{
  "balance_bias": false,
  "head_dim": 64,
  "norm_place": "out",
  "rope_base": 10000.0,
  "optimizer": "muon",
  "schedule": "wsd",
  "decay_shape": "linear",
  "batch_tokens": [32768, 65536, 131072],
  "seq_len": 512
}
Below are experts of layer 3 (counted from 0) of a mixture-of-experts language model. Rows are named router (the router's row for the expert), gate (a neuron's input weights, with its number), up (a neuron's input weights, with its number) and show model dimensions 128-255. Each number is 500 + 25 x the weight over its row's rms, rounded and kept within 0 to 999. Numbers have three digits each.
After each expert's rows: a language model's description of what the expert responds to. This comes from a sample of Wikipedia text that the model never trained on.

# expert 1
router:512493504451507492521475506485554538463506529514518491477490507493521488465464494545489536491515445483511471502527530483552503519499532502482544494498480469506480482490532520533486488472530477479526521502533543500503499519454504518473535491490454473527478517473516500464493555500497532497516503518524546479473504495499493462499480493509525454488470515519477515492442536481445488469487
gate0:533460447486464506510477527488489514550509497500519477488482508538507511488506484563527513507453461475521468483486481513513531496501505478520486519488478494487528515500522526492500492497490483521509487448474517487440448511482492501503504501550494507483505474468470502515489525493517522507512516483506498479524480458506498472486466530498513456508536524488482553514471456522467495510496
up0:456547566508525472486479465511497486440487465489483510482529485471518491492520500486516532501507507538460506499478508488507479503476546494511496535513509519515450460473483526506530525511539493471492495511486461482496557484522505501506504515522514518503478508475495476502482502522527515468510489509527490510465472520451500512476483495507476532486543513481490487472524520498503526497514
It responds to: Middle pieces of proper names and title words, often in tables and non-Latin text, such as H-um-phries, Air Marshal, Museum, Hall.

# expert 2
router:494491489516485497486465485476483498486462469491455491513480499479492497506491466443487486498491446484466480493500491482506484481484442542483461472497488483525487482472528523517476495463487509517485500509463485474505521495467504510504466496496522490476488525486493515520534523511499521508453516502504479520541547517504466465523515454524449512524489484507541520488476506485474454486451
gate0:494493472465505508502493477484540519508527510516493544496472490469485517537449515483531485503476550505517488509489529522494557514526520533483506492484501474480455477504550498467516488520479496493471516505516525513498480471488476519520477496506544520538522498493464531510519536459455488522487506509484514508479444473502480496515488459459498476493512537461531507489487554511467482535539
up0:545490505504482504513465479499506479458533551454503500512482491480509511482514491522523535469471560532486514512525474491509481531518536448501541545493501501470472498527429488510498513487492530513512497505532537487460484452461500561480504477494467522502503482512487498467470507489498511516517501481478513501498473490479538487513486524500481466453525481519504526476498516462503504523527
It responds to: Percent signs, slash and pipe separators in stats tables, and measure nouns like number, level, north, south, age.

# expert 53
router:494481468490493518492534491534513460469483500483463524464518440524533535460538465496484533533548515517498503485525515491493532495511449497560461498487462486492486479492490488485527507502495510478486532511493503532464482483500473493563503496532486508460479507528484511516480510502568503493517491502487502519497546495523480530447513466516512523468485498491495522458539514526553507466477
gate0:544463533503515497464438498511471467503474472485471484490539480526495514503500497503474513504514521489502516478511504511527502498502518494513468530502493542492496476509500538482541503524506509493482509491499487473487468484482448516516520492506511507512534473524542475499492505486480497450488487446511468506541514508481488497481513528508471496476515522472516519483485532483529502473477
up0:538455513487508492493515519536525500490507495494571517465510486475502520480541506499479466450536521502508504505473485495529490502446487560541503509494505473449516481537479465491493468575491478529513525484517523477490481507483472479507525539466476545510471520497512498480537496462502556532478511532475490494520481499475529502502462480498481506503539525526479507518513517492478536485461
It responds to: Opening syllables of capitalized or lowercase words such as Ad-verse, Har-p, Ch-, com-position, par-k, and middle pieces like jo-ur-nals.

# expert 61
router:561456544504460477523503477492473489483483487511512528478470477497506521466495476487476502484567469526518493505484492467502555469510491564482534487485532514552524435479539491484524474485522548512475474501459503467476515489484511498498514477506481467530511475498495463551494495467450466495534508491477476518511493478497510487484532440454491483478515500464466491481527524502544505479523
gate0:485513511457520467467525471490506474484482499496506451491495492482470474490514488505523467466517478486476469433541495464506502514484550536539524508516524518496471494491529503484527475524486494510502482523483537479448496521515508497518460514523489496484465446465485499481548490505482484532488528479434487524484517500505515481523499494428496488480510512510488488510515510471490485453542
up0:514503524515519516556533516499498530527494471524447487514505478491540512487482523513453518518450517519487515488483480470509481495512492504526531482502451541453513478480495496488497515486451538475554520489551465528512473536520488468501502534519539514492560521527550511508497535504520496482498476555522471518480494460491487479488510488509510532486549465474538497526481519510474451492470
It responds to: Everyday verbs and nouns after articles or "to", such as take-n, town, win, used, appear, Mi.

# expert 47
router:476542483532506537485515514492518524483512516566541497498482557521500516529506469470493529481491533495521464513546537507546501479462518480477560498482522539512467491499514484525502513492496499511487534498496528489483497449466495503528505509497516467464454499504540450500517507505514503521510513480459524523499506483519491466492505520452478502492487524508543511471506471500507476548558
gate0:473507490450480510484520466499501465513519524500497474431551537523470513482515527457471538486509532482496512535542469502463480542494518448503502523471536477481537496518495529507466486497497485506563555500480501549504492494479532473481524498463491511501515508541555520463513525480537473458529509478513498482539518477462542493509489471482491501473476479539509530524450485474480521453484
up0:523476483499502505480475527507473558528495515517534505535514462457502491473540525485488471454519472521528478485486495497496510482474506513501500480535549475504510531544515513515549448497519498495464478480468502503563523507475505503460501503541529515514465446534498524489480494461501510462465506501470479538514517478476483513482520498505516494495501544532529533499506466497503467498516
It responds to: Word-internal en and fe pieces after f, as in f-en-ugreek, ef-fe-ct, Le-gen-d, plus words like women, free, After.

# expert 35
router:466501542540462518465507477493559518473496497524501474504492462494493520485512560521536459491482531483514456513527464511544494499516481523475520467558509457505486460494515468526490535526498491531523522506453500503491513521506517480486522494502483494517472550506553515470500492499516495479518522482485520528458523506529485488529500517543473530511535544488538491472503514466498491456551
gate0:457481502515505515522501547490505509486490472482482493500491489515496454504515477482493484479479468523525459513513492485498468537494558501517493515543518500444531525528530475524428472522517513463497518511484525494502452506531493562493517473523502478489494456505475467501501508496504494527530493545479497486509499450508498526472465526519499454499482515511466535500467514513532497421513
up0:493499498500520516491515479462468536522452508481429501485533455498444507546448511508468431514532523537506514488544487490505491524514477493479523470512483476488467517484525479503463469481501504481509465510476464516487502548529511548462466494531476475510513524485543483502502486481519521506541527588488467448488516458555486480501501484530506493482472517488502488507484497479512503491488
It responds to: Pieces built on the vowel o, as in Toky-o, Akrop-ong, cy-to-solic, Flavi-o, plus the word to and initial To- or So-.

# expert 23
router:500496495491504475457474534518528455515481514497503459530485514497455523526526529495497462475491464478489485533454477475494501467481480527504535480528489483449495473505507474481499509519515476500486477469494460486524510536504499489556538490502475499458537529475537479485539498529474498506471459500538525516507521492502473493473496553492495530502526518462504477505467486490493489534491
gate0:477511482496505492521509514496474496543504494530431516490472524482521497486528503473500491448502483533475515460499486503507518498543473477488467484495501491506460510517494455459468477539485497502470483544516510498514517516486520469485501486494529523525485539481530532551478485557485487468494503507483473517556535468521478519464466450498512523474541464439471496482497528523482477504511
up0:452542459526495444508524524505497496465488556503518477526510512498459487471462458502490523533513550480546542509521527516545459514483513544498511499479494508510473544513488546478558525506465505511490487465514531510541477512494518477483532482500493470569499476505507500502513518500530547482522505503532593510521507490507455536513473485520474509531517507508509490508493507502474470479488
It responds to: Country names and place-name endings, especially -ia, -ul, -ian, as in Sloven-ia, China, Az-ul, often in sports results tables.

# expert 46
router:518509527518498528495498495551477473483549512505470549470490506521477527514511486533522488466525546495454483497473497465527517502470510483527511505537494521525517519514466545488542519478525501518528514500523446498486529494525492519498531504527476497465509463523485464520478502483509512516529454498483516463511510485492495482528478449521485459501494544526499519503479500506515480522489
gate3:512518494515493496516471517523528499490541497494492494495499472480516485573491508564522495509508517498473482517518506522484468524509528498510478502500538525480488478518495526444498506558494497534475527491518484543469471509516475517495528507487511517483500467530464512502511455488500461511514492541482440483521512515501549470490511478513505463496508511524489563475524503480502513488477
up3:485512514502495459534503472444489499512443529476515515501508528483482476489500544498493460497475515523570518497513463506507510498529449512500489507498524481497509476488529464483477531491527440571532531514469513472515490536514527498529515471488504488483492517476528509524512541524530520524470465474482566484524467466491482487505506541472516504499491489504526506556547441472498464504498
It responds to: Field-name starts and symbols in place or taxon infoboxes: Area code, Time zone, Elevation, plus degree, minute, second marks, bullets.

# expert 63
router:486464512489547513513500524469521530563474482552487502491494488504497524501481501479487497505502485457520495517465539508513493475503490524461512504450490524548503502492520473500538478545499489535455491495509468496501528526503516523484507504514489527483510543504494510497455551472496497459504486522558490529464498487510498512535507509504502524491497522567521513500482500500477508476518
gate3:477515493505476492472538527484476544560481481502498498458510493495542518472489507477483541538495483492501504488457469499479518475502507477556490524459458519486491493521482498507533512520470482483493525490540476488478542470508499476517475480466522502486521513469503446534484480566527542484498493494573473492484492518489541536508495475533529515524516461487486511483488481466514526488519
up3:501544501523522502496506495482507498486526471490541520501538502504469503491499515490512528502529496500437524512518552491514494490496538463499504518522522467505515520503485547514500446451527532511520533498526463487507484509490497465484478506523454482516492501469521504456492441516524500476498488529482540454490495541481487471482535496504518446462541508510477525525529460492507570489489
It responds to: Word or word piece right after in, on or at, often months or proper nouns, such as terms, introduced, October, World.

# expert 31
router:534495471523484527512501566512537520495512454549551497479469521457491496495535511535482526509496491514528507529537538500525504504479503500449523494542541493456518499537483512454482479472505537479483435542505457482490513485511557505480514482497475482517470504475502474509513517470472531520546504497487508502514488499463510452508447525485500505465505545530540509466493504528474519517525
gate0:510496524474476543529507498488477511502491500504520504530519484510528489473505518515488509487527515515516526511478486505520486520506509466454498553514513523496481502536445555508503522515547455500506465492558412487458513488463490498487538521520477468509495496474550488509524472506491501531477454503495478496514502499502497482489488482480498501537527511504491489469488492526526456550438
up0:544488442504493503467512452552505507519486515521469486486467478471446527507521532541528495498520496479531495493479478470492485480525508510483487499491480510464480504495487489483514470516473482488550513490484486501510520478446521455499540525518529495531510454524502518470531524494489500524488502487510504492519463544541501520508515511462534460488511524483447468495554462488506544473487
It responds to: Opening syllables of words and names after a space, often in sports rosters, such as Wa-ylon, Co, su, fa, Ga-ida.

# expert 13
router:511485474508495509478523501504466495479509489543526489488501478540501469503487504486491566519520469485477504497471482462506467526522473532531512475493501504530502540467494504497571555492548512536481503489477440484451508491523476462530494508469475524472492539515524536526501502484498471474512491515529502479498509516464516482504499493549493500512525541497512478463463531524512477515467
gate4:520464449527516527517514485539490510544535493506562463512519490531485549527490491460473485539552550490530500472484511454515474504464458536517442476508496475538465541512525513495484483528499534503563517483511473554461507510463512512501476506538473527498480484543463494503477496498476484485521509482493516497523514482500540508510473478491473512465513498519475437489526504516497503498504
up4:452520542514493493503469508499482517477535498529484519501544514488531463488470508545494480482481500498453473536484563491503522513522492509529538520510473481503503510523482488491525501469475464484493513508471481470507532549483525526509510512524515421454476547478497492488478525494495538497529448465489469516470477532511499458512513497498499507529506484502504543539526470518509489503536
It responds to: Ordinal suffixes and result words in sports tables and career texts, such as 3-rd place, sign-ed, Total, final, made.

# expert 41
router:499515445531493518492498533506533533490477539477469467503491542478528553524510483499554475482471463514533481532525502496515486458513516510492468531536488515490513488498518521508519521493526521493510488524520483519504513518490555463497495479497513493515509497538484490482465525494530497490496523478496525492453506504491504550547501463533533540500479480474467480508542487499480475471525
gate0:546487464515518457517468529529528452531471527505479481542511474484471517487534476498484503462486513485465518495499537496501525469532516449519534477471505455507446505478510497462486489488476512481542509510537516526541514488527518525456510466517512495565500469501483482528492518528491534494521509456507524488501515499489517516519499477491533539530512483479510517496527496447504496483478
up0:489472539472463501491482470460487473527527531502520515514496536517497530492426498509485453508484485488479530519460496495474501476519487440520514473488526473487477489444510482477495489489488523486522502538500548520546501479504536567515488479495538512513524502489430484507533465518524539531457507510551516499483472538448529555488496521546518497487479530525516514463514490496490488498490
It responds to: The ch piece inside words, often German or Germanic names (As-ch-en, Os-ch-erwitz), plus nationality adjectives like Indian, German, British.

# expert 20
router:549470499491489500453482522526463455517505528489508464503485482523520511484540537528557483495448533495505522470524478554487457496508529465514506542511523519513540474493473503498469507482527500528521458519502480500519539519516441495462448476491468493518488465484521479508471531512539515481491471477519478485484504441517534544502479500508517471483497518499509476511525488484491502493507
gate0:519527484467493534515506487525517462495513469488458521514523500517504487523497535530508487497488551492498527538477485489472533465510464530460549525485463518491477478486497547473505501497510520502516501489525467474517482472538542517528508511515473495498521501506528522503463526479473470545494493436457461500527490471466506456493504562513449514492514472467505489504475551498518432544489
up0:526461515503504486507486524479514478529479476493469487498534489470484497503479518521492431496523549449479504466529503527562485462487521485498518494494518506495500500461526485489475455479519499456526511462470461467546496488484519479478503525514483540512551506493516514494516448503492520517432516476496470489486508490520505493520447544543490533458483478451554458479493512510534496510498
It responds to: Colons after infobox and taxonomy field names like Kingdom:, Order:, Family:, plus letter e inside words like RefSeq, European.

# expert 39
router:495490498508524520504542531529509530532523476502519523538476505476502467514489490521486473492487485511541503488497542520477475524467520519521475460469531495490552522499516474452509460496543482530432503513489488516477471518534548500483505506506482525482480530497455533518493544529471486528498529513462529543466488476480498507518492526452468495527498529479492477498495483551475510499495
gate0:512515517507475495519447503473529474516484514495506478501518496483525532535483506508515441478532524470456471461541506503505474537506525519490527505457505529511487482531465533488507496500472495465538501487494503498525474499433487569492514529452481522484519500485477478479520550476506495483484520477494497455512466542503510459497455502497485465536509530472445460518493512512501484486461
up0:530485473478474482530476501518518527513515546537544473473494501454510532545522536535472521443475496523520441503492441473497503483486518484478525542488499495527507482581465500497472448520475488507493492500485513471491479526475481488493545520490515491488495512481501471462488516492471534440464479461450483524515493498500485490491458486505487482478510472495459443499485503499543473477494
It responds to: Month names and day or year numbers in dates, often after On or in, plus numbers in sports tables, such as December 16, 1948.

# expert 37
router:468508475471473529520505475528529465501475500477485520533565496506502458515493494475488489507478486520510491483504465480454517461458511490493464482489495493440545508495498518475521509482452480495498527520445504552501508488517519494482473474497525551480495503487525554464507486515511529500511500489498445456548490464528520517509508482515521488508507507492524518483506476515525501521514
gate0:530521506496511527489502506459469488447457473499505505536478513465540509560538554483511457490502499495518475493502510498450516496506498540533516513488464454510468511463547492488532479484493475476503465532491468540507532482462505531530493462514449486466502478499491467474489460524538536456514549476474516457497496478529481523519535487493503499494521502497512491505487515540471522472533
up0:488486528503527513512470501544474537569507483469457529480520496528450525479512477479468480511485459531475570509451493456501471497510470447522498436489506500472555554510527481523517506533490505511510508472498472542510500521523491484468433496503500503496527483489489491498445489500453513500517516486517484515505499528429551441499495511518512527476500494502482483470530517497519478468472
It responds to: Bare space tokens and single lowercase first letters that open words mid-sentence, such as f-ire, f-ederal, p-riesthood.

# expert 22
router:522461481508495514486503503480490526511527519488543503466478528462472510526499497470488494506488486506556506462514525474500466514518539511502483503535482518499528486519543473443495540463479492546480498515522543532500466479536536488472488474516474447512472490457495567520447539477464488512492536493482502542511508460537481483525482535498470478492477525468502504529507526486482493486500
gate0:531512465485489538515500505461476506533532483514538543478471513504540497563514491502534583552511532481436515499503519473467477500504479497492503488517477470479502527496490537500467487500489476503538514499520480474495482506502518513492479497516539509479492530486538487504537496472509532490494533509492484508491492503476459480488438483509473506500513523500487524489521482533505504519513
up0:522481495507499496517490508508536506457499509486499550492507458499478492464498498529477512492486514547489511489548520512492458495459489466502493509485480522478496517495494506525538542501464487480542535495491509478516553506474481526549499510463513494550478523516480469563533498523531503504519426503505499529518523486473521482521540491475504492492486494543493496538487515498506511507519
It responds to: Standalone number tokens like 1, 3, 19, 18 in table cells, scores, statistics and lists, usually after a pipe, colon or parenthesis.

# expert 36
router:494545462516458538533534492477513518470493489467479470480485491520461476439524445519437516449475518484507498460499509514535480503505514479499457472472507528486502474529469492489510504498515499519555514450475474498538493519492548521484533489452508500489480463479490476478482527530538536514484528482562486506466492483501499536537520524513490509482542459498541485478477527489505478510529
gate2:516501513486482551521478541517490453521482505537517460509489507581521481505503511519488457487468504503546492519500495494498446481477461510543506502507483507483501518536463538455487521474506493490546468498535485525500486476520490479532473531511499525547525522459439512510479492498501515520501495488527495534543497510505529542518505468483484506475540515493500534528536558535547486528529
up2:492534524501446518553526476501508537499520480518506505487470503512478517514505508515500491497518523495444497522520518507495513486499493500507468454516504479502526503522527482558455490499486510507542499467485507495527520484507526468538509465475474506498512488550515452494482433474497484476472493512485531505474540465506470470490485519486461561483497502552524493518516495494477513486512
It responds to: Consonant letters and pieces after a capital, in acronyms and names, like A-f-D, A-f-rica, I-van-ov, plus Peter, Frank, United.

# expert 18
router:500516510505523500506466535529538531502538495485481468503502505454512511492492529522478506555459492494509513484507513544516479474546506503457546497501546466494435458461492495478528461482504518514495451524483473548497541538517480480492513513551509528499487546465522486506512556504455505535487458514516470516514467543504470506505502531490480499482494493486492480511481539502489479506478
gate0:503472485516543496521533525495524518507465485510496547474515471499557535541481505470535557492509497530464500481505492474491506500487496489454466504497500471504513496503537508504535470538475506516533523471494481478493534496529484503499464481489448573480475520491523516489518477496487516485524516520520512495522507520474508530507509521477486518487505515496497506486530496528545497494514
up0:456478497459503484520486513482498561547492536531497454494441480507441496544497507500516554513467468515461479484447495467533511479539519476560557482488497498495512533508494533493521540503491458489462512499489462511491462507528499527521496498463515461538504483510532468508536489493505456555495498501502542542550484503511498484474446506506540476515502523530492486494502550470503532463498
It responds to: Vowel pieces like i, u, a, hi ending or inside Asian and other non-English names, as in Hu-i, Marat-hi, Haleakal-a.

# expert 14
router:496480513511500569547492449460491501512493514519509510522480477520491486496471536506481486529501492502496508508476457503473512536515524518507469507514530482522509487476495470505488499532490509498501487498502517506514547517439479482556487535512471505521569509462504481499518498488540521498467512462506524496500493435523515475521511484471524510531503482509491524547479481524525475538528
gate3:501470520531448536499539522493490499474500521528499527461511500487523493501547473523513500469510543450502496484527487487527505477480520548466515494479455529473510449536495510491483496477508521517502463517515538487542459478502485497509491529539471467516470542529485512517498539464525489472500534484474482501508452480561507506512515508504484525502520519486446535516531517483487532473517
up3:491470470487508512499505547520479472540473495494525497480470514475496483445501515481474534486566498528508572489463510522525493560463530564538453506575548474493484514545510519474533486487496485520524500508508528468522506530508471468466478482539491486508515497519510505510498519484537524534484447524489521501510499490494543462510512501524517469483504506511491494573519518528500523521519
It responds to: Prepositions after a verb or noun, such as in, to, into, over, through, during, starting a phrase.

# expert 62
router:470458480516509460549472479515485478505468506503474503485499487460482528525514529463481508526517483501500470469478529501520465497511499519501495509537501453467530490479459531524481523513494528546518453498509499535512493533513525517471501502505505480525510528549511515496504519507491475505540476532489529525464467503489494504529496540497514514521465451473533542459513511541547489520474
gate4:492457534521439540502467487483461493542555467517456490529503471527523508505521531502477467492503497484515538501495514507464481461468492500492488490496480519469531528529490544497475491552499504495498469506484475525443483480469502484528499485511480506509478469482453515465528467499516484486485481537488512491523489528465490542510469525514533501492500484510518492493503520549561500500528
up4:505468517511512493507506504503486485473508568533523527518472512471524522504531534542502483489479518508564501552492539447539468509508504483477460494463488485491517523499504488493476505554477519467533544482461510474487473508479509517510499526449469498520543473491490497514527495491480482547511478513481527442495519498485483493485466488552479472499472510498457505499515485499487524501510
It responds to: The letter d and pieces like nd, Sh, Ad inside names and words, such as Jodhpur, Mogadishu, Abdul, Sydney, daughter.

# expert 55
router:502478452505480496538531475504500471472552507496484461525477524473479481524472480482472450469511475482501476501462483490556518497502516534541510505497514484512538456469524479479469489530487491506501551526501530524513507518515536480475497507536504519489495503519476534517515462516496496520454492486469470481503469490525503480455513497453516511498468488463505497529559500468501538539503
gate3:502472486526482458537495453489457502505526517501538441510489559538521545519533470503480514497515502448505502522522486497496518476493543476483495506504479505480486520475516499486470467486449475554510534502491548487504497501477514490484454532536504512477546473493509523482564500508453497530491515471513439521534518493476487519495517424430500500480499465524475494510517493482485503545493
up3:499569527468526505452457537504523519549514518531506496508532475458517497506431491443509469483524501550491496495482508538471497510534474525492463467445488466543479504496480515473504524498510471498489486506498475501474474504515518545532509472440547495506529507502488470521481542504450534519481478533494550474472531523495521491501483540550480467544522526494483501476491520526473500485511
It responds to: Numeric tokens and number words in counts, dates, coordinates and tables, such as 123, 80%, 3900, six, 25,000.

# expert 8
router:480498516506491493501460492486466519483471535527468548481522518487534494470516500480457487474529530520467499483499478497514540490494499460512471504475553493501501478495462482479490530521547492541478543497542540478528489499492496503502493530511476478496499527536477470539490481463519486472486506502501533467510516478539489514457481452526509538533502519502473508506526503469525485514471
gate0:486523492482492508501482536516494551535514449469500513487508489521509513514498501517509471508460545426476502509488510475543495505512493506514482509471478505478510467544492466524500531501498452509516518508502553531511523522454429499486502517546492509459464494517499497478510517527501470502542479403484470543493500513499514520532499489493504506524549491526498488513497432498492488528450
up0:533510511495483503500475480504505498556493513497482465473505517486531521485537455491482497498502488469465515541484498510478507471527506470524472490488479496518474491471526489493504541452459506519475497510538520480532533508466472537498453479538502523522483470479507471493534502504505503534510461465563484490457474474497534462510514471544503517503513525505501500538496538515540500514486
It responds to: Word pieces ending adjectives and common stems like al, ical, able, mon, ular in descriptive text, plus sentence-opening In.

# expert 43
router:487527560494471538522538472512502518465483504539503499496446473503493509487521493493481523471504445488482507525507532465524488485539541527490520485510529476512528477490501447499508520488528515510502524456471517499502491510500493472527478493504469491454481509486464534463485531525508528517546514532498493507497453487470488490542558495509504490482469549535528531438463497518481470465508
gate4:500511474473517523516505476510524521520515488520557499532526480499521491504494519466524511524546507494476547510514468500511517500499521507536512511460466510559484482491499521484497499475454493506510481483544479533504489466475449510493483480446474492516515511515520557491556499488519535498506510490508501532466508441482509456530506485478458482522524494479485473505489526514493529539508
up4:492486473540488469525501503486509512454492477501492480498479539536480521485498481529505541484493476522517470518504545476514491483524545522441457508484528503532497511477506488544501494476505486505501500496510500514520521492488519467516494467478524494459550532541471448496482519481478438479511538509521496520525451491512489494458449468497441533522454500493496500493526504522492482503469
It responds to: The piece "und" inside words like Bo-und-aries, B-und-esamt, R-ound, plus geographic or technical nouns such as River, water, train.

# expert 45
router:462454502497486527450489504497532542538487488502501533500523525515525475468432475495504465510484477468486503492458515511473473520459547519490494482521532498511516493515477493528488515565517479517481500501535514548498504536495511506492514481546539510547481521516500493550515507477458477450499466543503525492491558497483501509535523506501464486507482485494483486541491482472448523502515
gate2:496475504449482493516503484500523527531542538455463528536509533521532509511504537506493500517479540514469524487481507463474511501537510515570492517472487556488512480519482493457491489526532507492521517475528483547500514521577462525474514531523493478496464520535539463480553491468527479481502465509496468467490538468492549478485509519498473492443514497490505476471454483478443489452526
up2:461496519539522501506510485491537487477513517497492568482461490527465513521532499475501515506508478494541548565531508519551534493511524488443503516505474500544551525537484508475499514478504521500518517531471473490496510507452503479532441501477486491511520467483461505463525528510479514535529487482514496513495516504481462495491528544506522505472500502514494492467481540509496503503518
It responds to: Quantifier words such as both, all, some, many, plus mid-word syllables like co, on, x in Exponent and Piccolo.

# expert 58
router:447483486460520447497501480560486507514487533482481451521496515481472528489514496500482490542515486511451533493481505491529536506456524486510478455496533507508529508501476522477493474500485508488493536507518525477541480530555510474476500499529511503507502482499565515493471501500518467469516506475500507463478506496521468463519481487507460505478486500458464534488549498494501463501446
gate0:524503479523500492492525530475507497492488468527504511483489539477485502491489500506512493517499513543530488512491515480494516499505504491498520547524567472470488485517474458512441487501481506468549491507527461497497504483474448484517499522516489457475464457490490561520509486484503566476537506503487494500490503498484459456477418453502481479493535516495501504443498481520472491501484
up0:507447512446521442479481489500548502519463525484527517496490481531503472531472490512512515481501504482489487486477514482494506485532510522570518505513485524554490485495499468495526507496529505503512487517477473486523526540497520498468527534526523502505518464545524530511476525490538457470530509493539500539524505523480481502509482462492491487466534504528527483482491511452491504498498
It responds to: Word-initial capital letters or pieces of names and terms, such as H in Henry, X in X-ray, S, W, Y, Z.

# expert 42
router:528498523495484527510505467508454545485479511532514489487473513519480498512484468551487529472529489499481506465537441451515481487511477524469522513504491468522457481484481508530474486559484506526497511474525520474495516477474511520442515474498531529499541459492471538514489473477446493500494499514469508533499481521506488507451517494493480505493479465546529502535485514486518447497513
gate0:472506516469467500484469526503510459542486536529544506528514524498508519488515500526554507501467490532505515477522485504507481505482553532514475496515476504515513506507541472462461485504545495480502482534488456517509480500494504527478502543521481520502504464489502508533508524516500482471515523530478493518525499488492557513486512540499535529489460534543471498507470420516518483519496
up0:528525555478495525506460510473485510492517519487568496545541500512458535513515470493490512507530550479537536484478526513443488475473530512472494495474502498479513500525537469503477501516527545456461465475501479477547508518502479504465502475546490506544492488531501466510498489467481498496535487488455506518440503469459550516520492558498491494509464529539498502488533465513561503517533
It responds to: The suffix ing and variants (ning, ting, ring, ling) ending verbs and names, as in Roll-ing, run-ning, Truck-ing.

# expert 26
router:536559488521491518497491525538524539486504501479513482472489485531538528491492509502505511539471509481528492526493472494489514477528509489488532484499484493536449477485532488489530435493496538499465484517504538470493523493527523506449525458508488514463467515479489473487486477451533492539520476519486537486516497515501479531488493529456507517491485519496470461508540485480525511479465
gate0:466490490462532516496492538463464503520519552492549485516478489519501502527469516491510528519449554505524507512518549542544524540535482535438481502475483481508522525499513550509549493494531455494483542515503463481500508482482478516507529485474467505488488447482488528447491560502472512543494506498510448492487480526459536481529477547495491481529487500514550508487453497531476476507523
up0:503503487475519473490504554490515454517455507511457486519492498516495496535507463548516512478487506523523497465432475483518546444485524445511516525529488485512467497514518510514475496524525506541466509515510528478525498486514516493515433520524519468504536492477494486494483531472517527459529558445472481518482517462463504486532525488554515505496496484470498509499483536497520509480468
It responds to: The vowel u and pieces like un, au, air inside words and names, such as n-u-clear, a-u-ction, to-u-chdown, Chan Wing-chuen.

# expert 0
router:489525518472471519523538507469495535493502490511492533469488502487535494530513467517512481507451522543460488528497468488467516491469440514519503515473502506484528497519527486506483444497519535497514463505473539507479522485512493521497421513470487506528492515513551499484527536504508514506485524490462518504540517501476536492478520483503508440493475496526530483489528493510479453474542
gate0:496519554460526538506482501486522507523505511539498483481501477512545454570496503538510481543528516506478503519535496494468494505522537523482513571504485511553495520514460487507476482504459473459473484547485503508482488487530480500516523530490545533534483530487524541500547553489470517535484495492460476528477531454544495505501499492472478469530529481513521525525488530461491468490496
up0:470532488482506513465472476499532515533525438532498500526468482494549511474489491517541484471494477485501473528495490492444462467536510516563491514468499525529482483469480461507506502485510511506464478474480476475501462507502491484530485518477505492515483557500499494518469505473468514480524472497484503497471531513493455509487506495482528494486524514433482472475521517487492508460520
It responds to: Nouns naming works and careers after the, his or a in arts biographies, such as film, album, role, book.

# expert 59
router:510449492519462470539477515507520510508543484492472516554488541466490480517511529519468538507465509520557460533490485502495467527530507507542527509495530478497532496489517476519500496509515528485466553471509534510450512520483499511477510541490513518516463514500508469490490509516512520540471465518499499515499491548520454522459514471477468467493464499471525483504520542495514548511469
gate2:506508511495470482531520445502477480527479515486523514526491496478504529507486523485479521490495501470469453495458498537517527496530537507486443531483529484479481490460478528503452488494469512491479511525472508527488472502493492501525482494460513504514560515508478522552567558464496545472478492472490475481500505486501509512509477526484522530499525504503469508470466539496492499490542
up2:507487534509486516487525478485493534521480499498493479468470475491494517527531542475496512481511473525480493479522515497455486486492507528534495467503457510464483517545490530551502487508527504482503476514473443555494519531495476510438532478488489489464535525478505488465495499477507519496523500541506463471494507498506459514534445490531502538543477482498515497530506514486499470469512
It responds to: Years, either the final two digits after 19 (19-75, 19-95) or whole years like 2015, 1999, in dates and tables.

# expert 28
router:495537487512498478517548526455504527527500501497490524519517493543519494524528471428533495524464496495481482500509478498501521530495500511510497502517513499496526497510537523483528472525448470505472523535481500501505544480507529530533435524471465542517559511468534534509501510468532536491463517454475496497507525505495502521517506487527538500514548476544545526493478527486513488571486
gate0:502509519504534533463546468508525518461464502534496515496499509566530491492478555496500479489482486482475539478474485513504489497497471496482475489532489489505505466496494529513488540486533494460565525530487506490540510526489488422511485551500534487531489539512457540475486541506489491508523505510495549477500495501505521489492471530469481520520535492482502490504462541504496483489488
up0:533462551521503508467483522456499469474486491506497532520538516555506495496520539501490550492493542465524538489508512496498487544501451509473475500526494502461490526526513556476502514531516496454530525515458498504538526533497523477479480554495484522488506489458464427477513506505471507520493491528502485478514495482540490534494493486458491506476479555520478461494472545505530519512523
It responds to: Determiners and possessives opening a noun phrase mid-sentence, such as the, a, his, its, their, with first and same strongest.

# expert 27
router:520473524453497514482499477488503557492490492503490509515480534504550473486477507517465507491519516522483514465491520468518465491513494532492480507482508502486501503453520466514482512473528556458513522507494453503514498502484497469502546505469483545480491545467526500508519488498496495517540498542549541518486523483517496452474507439530472467501512531491486475462481449484513449523477
gate0:482527490499498554517528506497493498519478455481465498525497508552503478480518496510509468521485520460527508454482510519503455482523540483555476495510502521472471503513476492498471546494528480548515505538506537525496517474491520513522423466463499491501515495535500514515516465498515507472502557499527484479502526523495531545445518477521544512471500461509536499500488499517536522533475
up0:531502504523476504472539524516492507504488541508513465485489486482519515487533478496508527494540505510512539489555503474515494490502467474486469493474538456500496520514510521526506530514547455453546481531475534522481494459506488464516498543516477509510478481522486445536490460500504497516476495484460507488516491518495493485495525498504530513448513500502497489496560467545503475481525
It responds to: Word pieces right after an initial O or o, often in names, such as Olivares, Ovamboland, Olympic, Erdoğan.

# expert 54
router:474522535512552504454514493513553526524516518452469484475479495517469498507508506487481478529482510533466511511535479502473514530501487463487549520515490466531473501491534448524511539474505484507512566529478472514518542435491493519479514550499501468521485516535509515490459502515481521459512474502490546532461524552483484494488508481491527492504485485458500504459483506480511487487499
gate0:469481486518516509512509479536533563498536487531530457449507490454484511502518489493505518469468502527491495487493515465451516500513546519482526489513526480485446444528532510497485500518491467497507522528490534500452534486509483506501475502530486507547504448530486517522486501512512482501458514462478578517522494527518574491482480506516488522512512512490458526492518480512502503478490
up0:489521533484485481521474572489508499509559514479491488468488505513484505499473540495527433486528499497487509489461470487527508505513511496524448537526517511563542512513458473492503560463531529519474477496510522493470476470480491507467479516544527473486527493481491493513522488510511501521540521491494497515528522511514510480546476509570496475484520487553504517495492501540481496494556
It responds to: The ly and ally adverb endings and adverbial words like not, also, only, later, as in emotion-ally, close-ly, apparent-ly.